Experts of a small language model: width 128, a variant of Adam for the experts.
Below are experts of layer 4 (counted from 0) of a mixture-of-experts language model. Rows are named gate (a neuron's input weights, with its number), up (a neuron's input weights, with its number), down (a neuron's output weights, with its number) and show model dimensions 64-127. Each number is 128 + 32 x the weight over its row's rms, rounded and kept within 0 to 255. Numbers have three digits each.
Before each expert's rows: a language model's description of what the expert responds to; "raises" lists some tokens whose logits its average output raises strongly, later layers aside. This comes from a sample of Wikipedia text that the model never trained on.

# expert 62
What it handles: Row-ending pipes with line breaks, heading-closing equals signs, newlines in infobox lists, and sentence-final periods.
raises: "|", "-", "A", "Ch", "The", "In"
gate0:181111085071114107203106110157119133033122100168054136151124136090151142155181157169124109108128154124178159134135111145180107134152155073043139085143151131109165137109114191134116106145146084
up0:148055168067112115122080071128136099118106146140101146148137108159156122089195098151151101078114096118071132166132119100149154120118181090103110114164104077116172132111131173159113126126130166
down0:079090164138094122147116153091098068131075150103134146085150159116122182147173133072069148116125123112116176164188075120115124129116144131134058118198139145129159132175144149107153091146164153
gate1:093125164118122159108148109168193139161146134138062127130130118093183146107093108165083154133180074126223144154149168131144198121139123181107141108154119145070084150142086133170168114118081137
up1:089126119110155125160131056164183118124114137105090176136154129100176113096102131081083165144149105103213136159178116144161152134135113166138213082115156180148135167130113158194133131138071130
down1:067131158156116125094119155135124133151158160147090134062130158111098184131064123114079146100158165123125099081026086182153094150071133108107124129167110091173150121109086110137149140112066101
gate2:147126134185157115111117089138128082128142089083182121187118170151114090130176191058126117119148145127146166134100177122127162118192143128107196154097096164094146113137159136091074155127089148
up2:157146134156148060123097114144111065139132100085135110187151126173144066142131184074129098172183134160136171138127178141138139120173157122164158182118147145110186107084151124097119186148105146
down2:155165069148086108123109116172095115085139111025183111178104153163115131166163162141094080090132130145103115149100129120143133144134156106076134078079169190163165198156156106102079130163097137
gate3:173117123191061108142140126077150081141122102154138156144120136146159090116103125134106147148115093177139093142146138159135204100193104132172100175108123201150155205123100151142100130105108112
up3:176152101129083099152127102139107082150167127134053105109089126129182076113109088137087065103109097151119121103163149126153198136133097151165119178101114174140153102076109155154106167096111144
down3:143109118130137114160169189155162077075110132152091143089076147121065131104185187149108128160174183038142103142150114117104112125154083113102128150178141159072046143099140117131101107094160088
gate4:149106154101139142134158132133202181121095131135131161089121133112151094147121116180167140112086201113163146115079107115143176106101238151080084162203130136135066151125110109105101105150105111
up4:107125153142113110150072086081139134131131120084117097140157099158220101168087107127123105096130116168078098169132152135183138115169181120161096149165115146135096122093084158095101193156107203
down4:148115103145100082085132112132164148147119145163142059091101182126084106125103143162107099109056155221119117170118098112148074174103161136179096094124071132156096147134132112114109144118100113
gate5:128143084144093063123095121102144148171117142131136107137143138159145068093128142134137131130079156171163119110072207133132168124142147174145166080142091142235117095154141155119177163136111137
up5:122158067145093065114094118145143163154159152079109142124149104154147119113130157137150121162114133180140142084112197120175141159190120168161149136108102165176127076151144142108133125123075112
down5:076170115131069144152161156139138123121117083105081135105112147103132174180057139098152138106120137091101130138169123127157112153078120184148168118125066148087166099134108132105116101127066170
gate6:124164102192108124125177088094124141123086110141160124118137117101152090091143224124144150160115127065143102170083069126123153113155141158119104108070178112137101127100085091158116152116100071
up6:121179088146107094113197072146097113107136143142094117119106141092153069098105147140109114128140154082114097140113098131168143184103152156158117098078167134142122135122103082155103214079130109
down6:133192103139108125147157089119134126112143175122111120076099154120113114097187139105111145151104130041130101127117069151144132139099138119129126130131154107152110132121108125151087161023135145
gate7:162103105173122152119082173113157182090128126121050058096177172115161146102136135127160126133169165140195132141089175144113128165149160117098083186148065166112152111114110125167115105122111086
up7:159072097105092176131135172087151148061109143085100085136142125145122120101140164130133183129137140108181099145088133146077142163134124115078090164102105155057105066102140096166117118124115092
down7:136067132133086148093115110161121165124138194087158174125090052102157119121101108173141118113160148122143102085075077118133122172104148138120101166093096157115104105059065141077104139094105069
gate8:113059189128099087150092170157112170124130124155162093096133180175130052102208113099152116103095082203102104149093124110095120136164120143134116118177083149110101086113075190136127100140140109
up8:100074120130144126203144144119139110159136153146090120124144149168087091127196145153128131118105117173148176135115117124099094107162125109080193155124107076068096082169098165168105080132134061
down8:140180119121185155114156132143117129162161078098115104075104072117145095108104087194096058112068174058074086135104144138148116086131111107103140119139154159104093120146087116125106130066188135
gate9:124095155124093127133115084074225074099111159073126156133136162169134137085174096074139138172104149126165111139110096107164139082145090162084142136097161167217126113122128152142107148110181136
up9:170094165129048129122110161117199058134162139106163167116113152069134130115130089154135071163129114127109112139144107167128127131166106085117138165071168098143129161081125175136124186125178143
down9:113163180111149063081168145150107144111191135148137149145149117133116186161058114148149100078103155134154101032150184132145140121075116102080092140151116148186126114085151127152164094165151111
gate10:119152130140117071136118167078111179146104157121142155084145166150163198096172132158154146138114169087136216122143138110163059138152124144070136131172126104168127134175104111120077077147116082
up10:154136109176082105111094134042091184118108146152135139091101143126163168088150112211152119123167118128106189101073123097163129188130137146110119134185109102123087202151080135145121096107096082
down10:134174097113129070117150133129160177135115066131110151095135127125141113129090084155116099087111072162133133091124193174102137153073156138168130058103106191175141159116109197143174107122133112
gate11:169141178162119136106126173210113142115127100214107166095140108039157115100140168185145134117101126091138186124122160174141136167159114085136095114141142137165193153108205183130167070134103107
up11:123157171119105071153178180129105132115090157151140090140100108120136031133152153150113149160160146138143140119164149077175185096150176098097180109182131148089067116133085080109097096109126072
down11:113050109182112119135109165119121131149126134142147155087119168151142094156155122173128183115133114121116153109149104087106200133150144084111162127067080183145133143147128093087148151091191124
gate12:136112130162053164169126150138157155134119091185142143130112128213166100152161087189160103110101128118101143091092140062140152122131119161095130089170128100128137118109108142131119089106108092
up12:053085149172121095197118123102154152104067112151166142158152145140124162152135146110120096127124135158219154180157090151100168104162114169083117122147152171108114065155150083115133102127065107
down12:155064177130116130185108142139156095123089137150157134102154125191104146184079096161119122095135138183117126092151152077138097141156169116065123089174100108104192150112107158121121104116101078
gate13:142136093107177151159077064113139126091101111088132116130128117163171127141166157144139164107100140113136170099099164136154114086168179106111168103120103144139145062103192161133105098163121075
up13:150153098062151099166094097127120110075108126055121129168197096160170110169120111138117119148159119147087161128113154139177129089181122102134159136107145118108150141105206155132120124163093134
down13:104173156130067101140125127096149120143091150151175085126166123115168110096090156121120156139160087117140116126109184130150091168144100157159160141133159116107157098055167148110179194173099128
gate14:164134107150150123090102167114138155161098071111081133077131117120174170090158174158181105128147111131191182134119188179135104134180214119152079097114150137111133140154144158089141102134112148
up14:134118128152185150121117149102134096111078084107139120115146149226169109161115161166132131095095109160177150130157153121128126122157138139161083151153123166104148162066116122133151145111153110
down14:140148115168151102128170226135157125111142102111129102101100149151137108129116107163083147134139143100131121177164176137143107188086160123136086104108104140150091118117129131087156141142115111
gate15:090157124191114111121099135109154042126130055170139126153132129131155144122115173106165196144137126120138112092110124076149133064151159145144158158128085144187138125111100155124112085110140169
up15:085144128075103112091076135133152053179189090153138097136110102142163129150145137139163088131168149169109155085144155081112137100148127164161185184119058127159144094139122150120117133106117139
down15:153156075109092134083143093125113140104162143094185085138104107134091132090175158102126096137142154098146104161128124141155111136046106122164096149131129124159139108070103102167121157056200163
gate16:147134105178090132113102181083149102101134125219133117169123148134148068117091153103107135148099064122127157133139091096131193097183138103108170187094133156109119123096140122103103096108135161
up16:140137128162114120129131179085160072129207080193124120169150131131075159131132150105103051127162132131151149089175130096097187125169102127137139136115104156100137092139174120122110073120124193
down16:101165134204089132126141082098092129157142178084176107100101136133111117092205173110130185125094136139106120132107113085108102148098089129131155117135149133121123150103066108150108103108178159
gate17:187094141131140116107123143107173164147108085113064061127171129126207154133162123166178133177183113091172176180089151119136123124131171118137144180226122157089075162122098114179129124140127108
up17:121163145112138095194196139058145091137171101123044102135140120100189107172128088133160148108113173129159124143123113124156108110118144095134106206155089188113122122152111088159163103129122142
down17:115178130123146104103067133083148192123101080183129158132119121086105082134106115110128132156123141116104163168144087177136138159086078126156135078175071129126102080084098072129125123111048034
gate18:122109131132131106161149103195145141104098138127166117104144115158152089138175183077138168184104172099133160127093189208125131162156110133086126128140125128126094120176130142062114146153102159
up18:118171080144134117173125124173080102102158156126129155161116097163145087205151154175098129165098171117144122129106155208166087115167126048037149147140134141098069145108146116077126181173113158
down18:186167134137080141148096105085097162088105128136157136141113130141120167126144118122050089100101178135096103131127163135138107148088142137162134166122113128088076097124103067106135172143122104
gate19:189123139120070189105125131139136154113104105160148174140152138144102082157116113157172125164083149151157083142128117071121127069171126185071199160125148135117064120080104164111169113169108070
up19:123127113044097211163095122087104134130159179123114090123148113165098168150167104162173098077089122115120099138179068082093127121143132133065125093158106105075165080125122180102149129136140089
down19:095209144170183095101106152122129205127129103117063113152140165155062132093070101132150075109069159121145133125120156134177122052119102114121118162125108103120098127094084116185126165097140111
gate20:139152098104183095168050139103141191123126108122108120148175132185153152138091158077181174106142136142142119203197095101160123143171138097147113164165140111097139068108134194147097134094151141
up20:105215119127137097161088099141149137072107144112089140106149136082128159155111109129127150159109164108166164121150184109109171153140167112165196187074173154163172132131071191123152147129190163
down20:111120090107152103160181045099104131099145122161143109089112122092130141124140110123105088157132176075125118177133144131124167160110119111134133153108164157149100207160109103055139130165073106
gate21:115102167129164147131156115118123075149070133144124159070122167082127043133113092163134138176170138166132162167167129133112128122127114045187111108187165187109138185132133125134134112150157097
up21:084138136129196125120124165097118084118088129171119094122163162146132050114106093174201132124126124142146153162187154173117129144129129071117155116145125084104112163094104113143187097164123109
down21:155113143127167129104071157154172141170132160077103137100096187129131175126160172120220171109153160126116125103109130141134082093137159176065171173116206136133109129154102073139128139115151197

# expert 26
What it handles: First one or two letters of a word split into pieces, such as c, d, b, Le in Lead, Ang in Angeles, bec in becoming.
raises: "ip", "up", "if"
gate0:183112162112089133124131119150174148115091052103086130106100092163159156098085170123117136118138112095135123167139135124154124110179172113120165168175130142183092069098126163140169136134178150
up0:189122150120066140123120159125133165113112135142104136105112089151152167076141189142150149150137114052103128123087149087124138121204163127089127158163177180126125084133119165102145136129140126
down0:107126135103051133072147071167116118144090163110169113137161133100191145110147130119139110072132164142150092094130101120136119115093133173070158211143158132130116151126177141125126108118099146
gate1:108139154135147125181109141063217124152155099102138145098105139126147170096204149087112146200167088140104138123118126122107113103178139140120133125119142142128115108145151159134089112146122132
up1:109126164096117143123140148114189153138149129113079142104131119097124159147152113116112135135187135129055112145128091062062131089132101109128146161108163118124104149156152183106076130114182133
down1:125139138133113147159099110118115136128235120135121132078104145089099079146030114131184139102102126141089112085090108108096104119137110112106177167088126114051119034152094145150164123161159121
gate2:144080154119140162129105126126151183103051110145141180018158134099177138137130185157134104164123121096122099140105130107155229121140156128112128171042158149134128139143117182138126086093147127
up2:157078142098113152106146134081116136113104153091108144055145118141146137090123164132118142127131094116131095152132144097102168108139162069140075169051153186107119147147159135134170063170171162
down2:145184155145121175130163101097068171136115110129151060119097142087150080179162152124111063117143149132145167137103066091127111172129115134120071160149128115151112131156123147128092164104152069
gate3:120144146166096093106080143081122132071158129088180161145130117136162154132104164134161133131105121172148088086130074118168172141165146100171149129088144104214122164114140169157116086179193169
up3:106147142157113082136117188075180170134108142101142146056099111139116166127084184136134126170106131122106160105089051081185117145122121135136149164155191106192108171140181168170115069107177155
down3:139067130188153142111143140103109152141167140115121199127089135139085159123142099105130183113107180145175117145106160095174104133120156151107097062151144172121100082113115117177140156077130128
gate4:121159148123146168141102101107167133099085095173156107137198089148197114146105117116114150153087125105149126097187131129166113119143134115121249099151154076153115110086096133154148125129144138
up4:107185117119123218164093107118170168144115124123121201175147086141131153169124122141081134146114084107144146111165140109146134104158096077158089129122211069167074166060167165138182137187094119
down4:133144183149148164130141077166087160126127092138109132073161091180136049059093130151115171102048153133153127161134134025101097132111103108146124076099063100100149125067141123113132144131148108
gate5:162177161160127114062115119139125145158146127070131088103164073116163140124091136120104127126082078136116148126107041134118160104157134152096175113113109068112099145115154141131166135174149095
up5:128097128154081145217086149162131115088138158119121079073169110131117128161133152148170118149115105074077165084099192121110068123165092094123183168083165099136127152086152171071102211109111108
down5:111149126181156100055054119147131110124134092134097120159143150116117106082055119097182119086112131114158141152103115121107203125133112152130197118132118073080106158123174143124119104105156124
gate6:103096134130044129113127144115167092155076067104139126096121098181141134105191196138084105137135153124137118147164110133099082109146168141134203142155079161156090129146117122146170081133089085
up6:182139156126047137138129155157143121105067108143112139058131131191097140133121212119112106145132166094139147134161074107069100121134131149079183108157157164188103091091159172166142089091133093
down6:140138086129098143128109066161148120133117192133169112140127089140133181119142106118097079146115209122069058120157104097117096174104126128178114153077116163105116112081106130119122126137099119
gate7:165130132147167137156125135080141170093147147116171110094138087109150170118139134122078125127134131041132089076125122141122169088136167188149108129153113112128103141160160145148106065138076098
up7:185155154149161124184113199064133160138058130096174105093126085148182187157134150109082119099130161100086088105129101138217138120150130133138134163155118067148130139189130145119128073174122152
down7:104168141183115038146122124142177115132121163077173139147148079140102070175144157110200160150073148147090181131116131117070066202093103136162081144108172111136073103168152145111126136120125085
gate8:120152147149122113192167152033072163107113150132093069104112046125119121054139140081139103186152110114107144140131097087113152161179121118144153112138136189095159155157109111094122166124116139
up8:093067131154130088243099088120107095124043128129124070119193130118051162121129084095122102131113148141104122119148104111113170148117125159144161152143118167118115136157112114110104127126096069
down8:124145096115123098086091116130119140129105163107136165165143079096110066168049098107136115157090175165056146144186106176115146146129149137157105105196051075122090139134135154099082080125173141
gate9:104146144124090114153077141090134127130085107090128133109146140131088139136133189095058154135127115139179100183139140157124152126149143169116136111131162137157094089123130145179166073151088144
up9:110142142145126137188108152071117152113107136100102159092133149108110153177146163091089139107128193109191089118129111122092099136135120147139165108118162154159083110136135086165161123159085167
down9:097083084139077109112068216102075158100161147138171111157132124097084119133119132127110089143166149186147124167125118174116090106112143118144140128200100134123137114131107136142132141060115175
gate10:160069108148105170137123107101086120111077099164149163066088115149135065115129112106095116170071083131118182125106144104149104165110091140142161163126147128121126186144136111102197140126130087
up10:170050140120123143132117131103109084120124133156113098130094168111092100088136159168129132153082051105131090147119144099166113145147088165142157187153176125146122151186161158098152097177128127
down10:122102125168185138145094208145142095127170180103102098095159168131120141138190132156080116166092177087087130099121131089171092124121126133188112155154163091138169157148104114142082074150129134
gate11:116127128121096102122107144143181073159141086143173200100126127090148062097144108057104151150135074128189079130173103137123146122145162180123111140095135158157152118119120162183120093136066149
up11:158066105119160120125119172167168172151117123124156200125105123103111125158118162079056162133125109110146139131139140041160141120113226124131133146111095143129087108142131154123083116107100125
down11:129136137099120139120181179104107097132166114094145105131157132175051139110135169134093087121145143187163140085097119175084096095109161108074201179103103158126095168123157122123111131113131132
gate12:127121122119130126144077137193188159099096133083120170105163074123122163145133148084135126144105107078151110180128166094144090130121101105124152142121129158193107099154108091091102084168163105
up12:101124111111191107103116168169185158065135104120092158169175113141133144095110203109151082186080105107180128146140110084138118102127072096129150146107127161185127130161176102085085062154162063
down12:087140157140100103050105147170102149130105140138147055122119136086109081157181112128110074129106132052133152151112091090089109140114123103140164115118090143095178135155131153120111163135150091
gate13:114179128144096161100134121100169156124150143072174194129189093158125155165154194091146122108147073156213144102099147097109116113147149126108123109118148139124152090078090147199121135152125071
up13:093128167138133096139120156136119172125063139138059136138075145084179159135117108149160107113117107166138149166123108149082149118193101176098105121083174130198117146165141102085183160124113095
down13:138058085141088136180127179164130166104101103188060148173132070128091086093196130123106080146075092051095111136081112181146197093166123121155156119070113129073090177115112109128151118122121156
gate14:157120160122106125162158148154143148102151132155094116102149176161132085136137179060162210132115121168131109166107193143135136086136115114128111111150107133130113109119148129185128145127210168
up14:156084177136102090199136156125154164135139151142140104094146082155104162152132157056189211160107131112094120104125180138120113085154103109141077138143143152127132125159140142166093143121135144
down14:103175050176108141111134092113094139140074153191103113102085064174091161118107105134123146113092138155090122080140142126083090106092157141164156099121119120143100123071144102136157123108112118
gate15:123105105131171134148084116158150119113068103093157207174195134104093103113124084132091143157114158150103160097155155146151150140153098082070169203110206138133089115162116085096127088162046085
up15:122164125154162121147098101127161165071083146141081080150150100145127091128125114165147118200034153172130147204123070103088121112144079100096114149133102099154067134149210105140165139146109066
down15:159113119126128043101101112104167130168136160061120135119162104080124078165132143129141123155159122098098097150163073131046111177105039129139101168106112086097105149176154151110084098105132163
gate16:127063134153146120084133133079175188111081109095138175149130108098167163071106139094101110162140114149214122169116172117147086135109129138075101146050145134134132136107111093095116105166115096
up16:190090150143112131072149155103178183145098142080128169163128155102150157078116159118131109164155109120195150165087199120169089138138142105075120146036149123128125114107067100106099156125123132
down16:109138151088134100166154154151100169174181158149157061145111091127145157151090147089118112159163141122100125112094113132141127156134077073123143161099181111092101148099102112078107072086104090
gate17:142096128153156125134121104069211179122098150091139103097175099103151063165165095150168138122115097135167135128106126115135076158120142199100078068112077057158134119115110129118148131154115119
up17:144100129172146109146159144089174131140097114146144115049158135064095123166068148151186184164108122165162122065126080130110072169114131131066165105124144164176196125118177110127154095116111112
down17:116160122115105141128152145111076084137064137115168145083116145167126130082109149155153101125113111113136111189066119120156123152140130151120069101112212124134099114096090135135119142099089221
gate18:162099119096099117127119147148122135125119114185139132115189103127101120120130191114119132154128171135115145064126140099073178081158119092152149093195100146181129155120136110139136070124093122
up18:115096110064103129152112173154107168108120164172106094109109113162113107141127161147099150171135136125119128113120154100083165126154137068150120111135085204162119098087175171136151079111122140
down18:140100131127165157129099119130130125195178145149149108092139154152168141187117163134166202120085118106122156153112142134072132116115090122100099132129161152142130150106139111181138118147099165
gate19:085130178111120174094070122138199115122072130162154167067177102124123123090126104104100135122123075080170196065152145107074107073115164090123126154101119170150104123142139132149162125250148126
up19:072137137150140140129053148161179126153107116155149169118116123086128164108120163073090082121123090112190139135114069064129197135159127121171174151108111166127100108100155131123122096175166104
down19:102120150089150128111074129143136099134133063115194131148090132149166110087069080079176149133096097141167137147150170121083119124122118201131172212105147152049107147110133156128157174152218176
gate20:132138116135132078027141096097147205142097113127150158078140122117102147085096177063165141136127140118115076116198124116111091111134093112133103130083190109161136154129114127068135104140093148
up20:174123124186108154135130087105131102125146132181140126109155118087143025129198113129101128107112136164194101133142104166129172102142149129119111052097070097107115136152187107175160102091137123
down20:104158096118110134118158076140101146063152116194133190097094108146135146142151069090100155098128101208162080089135134187129105114155181181142026136125191127179106173062095065129116146167133161
gate21:172130097140163147143161206145091199134088089158135121103116097124076181149157177109113096148138188118130170145084176095120088127113118116139099154166089176137152122130101141089157107153121127
up21:186142136150154142198098178109132169075077105127133093104116093150129131167126047115113143134081152167122128059167150054106139135086152110146123155166135158084114132142193097145158088162141153
down21:142106171123117094127129217157141140136113148144097163148116166081077133165142124156094132132116124078185140091109114137093100111095124121107146086091169105174165146160133073124139127077151135

# expert 45
What it handles: Pieces with v, such as erv, ov, iv, in words like Observatory, Reserve, relatively, plus capital R and M name starts.
raises: "ict", "al", "es", "ia"
gate0:162186118113111119171111122164095088139132127154140131072113135078072173125160164131147115121135171162083067209097090125112151106145129137137112138094189169142141121155093127060137088136112054
up0:108142086102147138178158094137104120175130126122123132069121129149172140154184193101062158150078162084139137139146151150147167152121129146095071156141161099148114133141089105123099050139094096
down0:128067173136114134116120193143161134101143146098098088133139137161110132120217156092084121132137159142139077095135147131148135097104169139163130154092194155131117135155092103139231125102090126
gate1:097152115189148139212117145080102122131108147104092178145130107153146143204147114140111158140048097130109074109191134147150099122162125126085156114154159136139113136168074145120180192130110156
up1:126108125108106097187113161156121080107138136110179170129121140159105174205179067145108183162088129104144092111186169121121146162172128166088133067158101080154142064122155138134181160142168150
down1:169117201125112081062093109097095126136151051137107137095170102091182129115145093177102163117092157124139145152135171229182158110120120148183119092160150133087174125124117115147121120129130087
gate2:106117103146096099161181151177173180126087161138131165153156198092104157195134134126188136118075143231147087136166047123154167148172173160135116160093151122142132071165119179177089157118141128
up2:097086065085137129152150107156151169115107145117120166121114135053091166129192161145157116159104187123085167148146093117137151142183149134136158196134106103124141114178115075102113167110148053
down2:136109129088114170097182141118087135098098167138093046091121134201156096170197112172139080096070121127148120154108126176139105141109102139129103161128158116042114183141132091161066134139136091
gate3:080114099158132183206159172123139081066138159093135189117146101142128130128135140094124178128125120104156117149161156083152112130143129137099177141063128075150137168140159163157136130109156168
up3:098133104167131140176133161120131148072175134055142133164158117131076111130163069132066129140124114115099173161190176101171079116148126121088126122109098098155069109177118112144156096191160109
down3:104100150135181120097164101133113131115234174085173102149103164127118121163156193094129091142134148165141172144202121101124066151049108179077125169089113129083161080146085128098109154092070138
gate4:157096122104160167179150131200143112126147149109157177150180188181104080110168101103128137096159113132097174137168149186138120127198123144110120093116122133118102114093155162122086121195090120
up4:147105116151170125113070079147123115102107082079180181160159093091099159051126151098141120112202123091119163171149226206131156125147155106135124144158131129142143126095163133097173137112162149
down4:161050139174157107129111086160155086148135119139121133162123172027115097074102151089142087140106161161137070122151129081154127172073122120108117114117156153068105092111175135070121091131139158
gate5:156085136118134131165149093089091105104136147122122176143182115198134097109206125124093128134168164175139157152158148147122094125133100137106118084134154132125129152112105190148125069162113113
up5:173129163124104124146116045121115115159122139101095140127175163209153110093177133135143128131177177155136162192176144118096123110085092140140125097172159143099099098106087160145133079123131113
down5:165107124069161197117117082144048126113162172138155133151134131117149157089115167122154136084070187178119079136103106172163136116060079123143104157155102128125099116111066112140138129122119140
gate6:152166150166092166167133097099131154121112120136123205080129159155113133105186162122161108171098146084130130151078107103146124158110132160089118156087112114102128132114128156116176132134134131
up6:134156193127124156185096148123153137124123133105108193106126168130139114123160107110135116159047182108167140157107100097113136179087127179105138117109128063133147129192103108109184151119142154
down6:095131130168125140131102157137058111145110147080052099121066123125155182136102149104104154132185105098119096095145140131150179160102145158123130113099161178103113103160118218108056132107082182
gate7:179120100120156158138099082084143123141098164049140164124100103095131087116079139154149148160073155108073202154090093099157126074142154131101181139120118150179141082144111093129159097171134064
up7:140122094125077136189176132124145166159118105150158195137129095146146083132120116114163169123096150151118168150145086059174111138146117101124110164056127060163138070169135099165155147148111109
down7:126111096048134109134098134142146141143131169100081140141139081145132142124127184185108161111122112161140159087112097131109155107120103108171136147132108065077097138198122215142171111087211085
gate8:092050117134101132070187077099125141139124096113094105094116079146183144140132148149118136172120183131095145188125031150081175131178142130121169160156126074126122129152100139117126156098144095
up8:133108082146095091094155136127086108149154141156101123098074125130123197152110103134168150141129162093074152148110134140112192090144122125152176121109141095101088081104110108155126107121096064
down8:170108207064199166109085185121096128161154182094091109109097116164119137098113144135100156174128128228099139148133088161092160137119137121132135121151166159193089068160132127146114155136166086
gate9:140146099124123123132078129083158116138179114107113114181143098090100127126173129058170149099141133137203166216109114093147167066128080141152156160112126119094133088149125115144137164157117049
up9:148156168161165165143138107082168144139141077076137116193164105150109098158166129121112156144106133151212111175088135126155091072089121152191157217076122124069161080130212107130121146151124128
down9:132173120156100031148126116052096140106192114129106131141175139139118099162164132128158124118192130166093127096069074138125104096110075088222126122076071071128085159123086127105119127077116104
gate10:147168115084102182151113159171126102166128184136140154064172143163123144143144120162122094093085113159120076133133127114090122055177138171158154157141130101124137116140089129099091079143140196
up10:139106101093167160195139120137099120178090152096093174130184083143173119125175136172157110161113151119099122113141110150121126103182126123121142144179163131173164126149116131097087154145109101
down10:109148141121096149093158162036141136153194077156136167167142101101135063116151112151107112154169099158137158120120092144158115111111152116119125053068110142128164143097061080126145160116073162
gate11:125111117133087130144108146172145093097090174123121135182172147155138183171187098128127105068114103110137109156187141134149158095175161095148202174093111066122125152171097111182124107159156095
up11:139084134126082140113142093142128075126086170107122199141107103139161140144180145072100121105177079163164145115148147145119099169150154095129145140112168090132104165152106087114140125172123173
down11:089133108118150124053101096088141128161173117138155124099093107091184090107226145127143177071102187126048145101148086149123131186095120117137147114115136124087119161127150120116127114121127081
gate12:087171117172085088169096082180139147145125124148157132095157144129137104086158120152149096091134120088116135173100150098066192104132084147115150155123182145176095184107111175163130089124124063
up12:147136165134112120152118139151137107100107130092110125091121102181140110061139120189109104154074115144101118177098142079112132111144109124103179093162137144111131146120084176126118124111117134
down12:093111110154158100079125082211134144138077156073167102162132142117107106122173175129181093122200117080100124153120142159132134140099067110105112139146132108043118129123138164138116168121078126
gate13:107150130106087170148075133126095155170113109154112173068200145165134102085125088094149110091115128109163154160184140117080101104194130129155157131186151066158140114143102133100089123110106125
up13:108136087118114184148128100142088192138090136078070161137174136118158124098207103117164095099103157129114142155138099102095088097164141144071169160178095069140133108089126160057091143149140128
down13:080134076138210070118051076091126095130130117133093154135127130142151110107098078096128122075171098099065200137128091089143099126175113142097107137099155116102167155136107114112169127088059102
gate14:108157137097053132180093081154159100103196148168167119080105165148163109099155072163107174093101126085168168142149151093138183100159114132139092134125152087141075156089136168169143111183101101
up14:090127074104089137143072152187188142136168118155148111140158142141160120120128090060127186069125119073162128164152138096148173070144122087107140161107108088132116137134112166161142151181080082
down14:108133094114130132157109083161156111106104129150152080192110171136138174138035165111093104090181123096094127126112138118085144152143116124206175178131124119085139089094097152114134170090105091
gate15:137120110167088111099153101112132108115111057163079128109098154144162187125204156138100119121166165137125186161149192160163151133155108135106170165114140128109072094089128137100115108113101168
up15:131113114160102147101097086162111095142077092159093145112110146158209200108190127106121185181126125097110185147169183158197185128130153142083138142122199120115131142095082138094156114119139177
down15:104095144177110181106141166137104125113137103180159096108150179120150129191061097140126154129182145109147156127176148099144130106133125111095142157186166140068104153149107126090145112100098114
gate16:119086125129137136163140110131128138117121172093132118156139101099118133122165148111131131118117064119076130127099094154081117108175166192165170090109099113134091078114095172125161126149083150
up16:173090128111145139157147113145131127076156184134109168133136121129116120128194054102111133119128120096079098137176062129096096095157153164122162127128145069136102130119115091126134139178061123
down16:151093118165159145148145190116137153173120195169119130181162123099111087188157163114094129116158147144128099172155151154145107121089107116187135130144128100089112112157117106141135157058119135
gate17:141146124175099094187111099081122141104186117142146140102080154082137106099178098116124151164161054097113087187126196104094139154155157201095134155143080138138162183155079146079129165108098088
up17:075133143136067151171136133093163133096165130113126158095113144100135140160191097130155168124140115096130149178158150042118149142174082191097149140181107100090148127147127129127117159132099109
down17:119175123146116116141116121104153193123098117146087130120094098152082119170168086072105213094142182107156081104132097095181145103123090113131106134134136106152154058154173126096146146096108159
gate18:150107101095123208126120138074112135140163186135146112119114112098116152142170100097150203141151120158140092125114066108153144090126134156128127082151154144167132103138157117179185051189128093
up18:122056161144149098177112163145136137136147114117148149118100142150094102131134123061109145135122147168163135108176144135174102094139134158122077100093061148170157159178154117144114136152100153
down18:174101151119156130132081151124112099093091086133149137141108119129116133138154139045113189107171136134134082146097128202142132105161101173088152129164069127125125078190141059081119117148065173
gate19:194123127125132202174137179121154116132132136098127177106132179149105125125130107089119155064150072150140156067143144108162159122190121082119096162121114081166089137115156126132174148141093095
up19:179082145116046203132167166149144107111150075111131123135155148148099124124121172193152168113153092145098115125120119114116167173185110146125143177165146142134112134123121097139168144107132051
down19:136128138147106175073157106154164092118151108079156133115136172113105195136121080171079097078143138168144092088143121137135133123145182059112166130100107067162121082080166141104089122178136096
gate20:156088065106128156120094139128136126108161154160072070085134119195146150095144144164127084141135143035149174084137118086104170111121119117089109103145109116175074176123128128087126174113102117
up20:144101172117112178163118105136143178093152139143088082126133088088148104130121064162153071088107112132077105142175139140182141141069119136099147146117064187164185107105136062176134132154132139
down20:110114183126134121158083114155145137068104154108155125170155193089094136137178135138160054093198119105101138154118126082144209127103138114084126164134107120081102115153039146185149138142103109
gate21:118103067110108101159098096160184205058129112098080168092118076074107122138214148079170150186141143119152123189095116129115124138112130093130131145139170132176162126134172154155143109098175191
up21:099075121137085129140095124158202181128061137029087138126131072076105136137180114086147154146125125140143126193106090134136129102121146125087118151172129073158096133130139173157220103123199146
down21:123142096128128104128131078146095133136124150098105058076101053167160122134165144133153073141113095099124097138142159113154095148129175122089094106069177165155152163136161164125109125155157130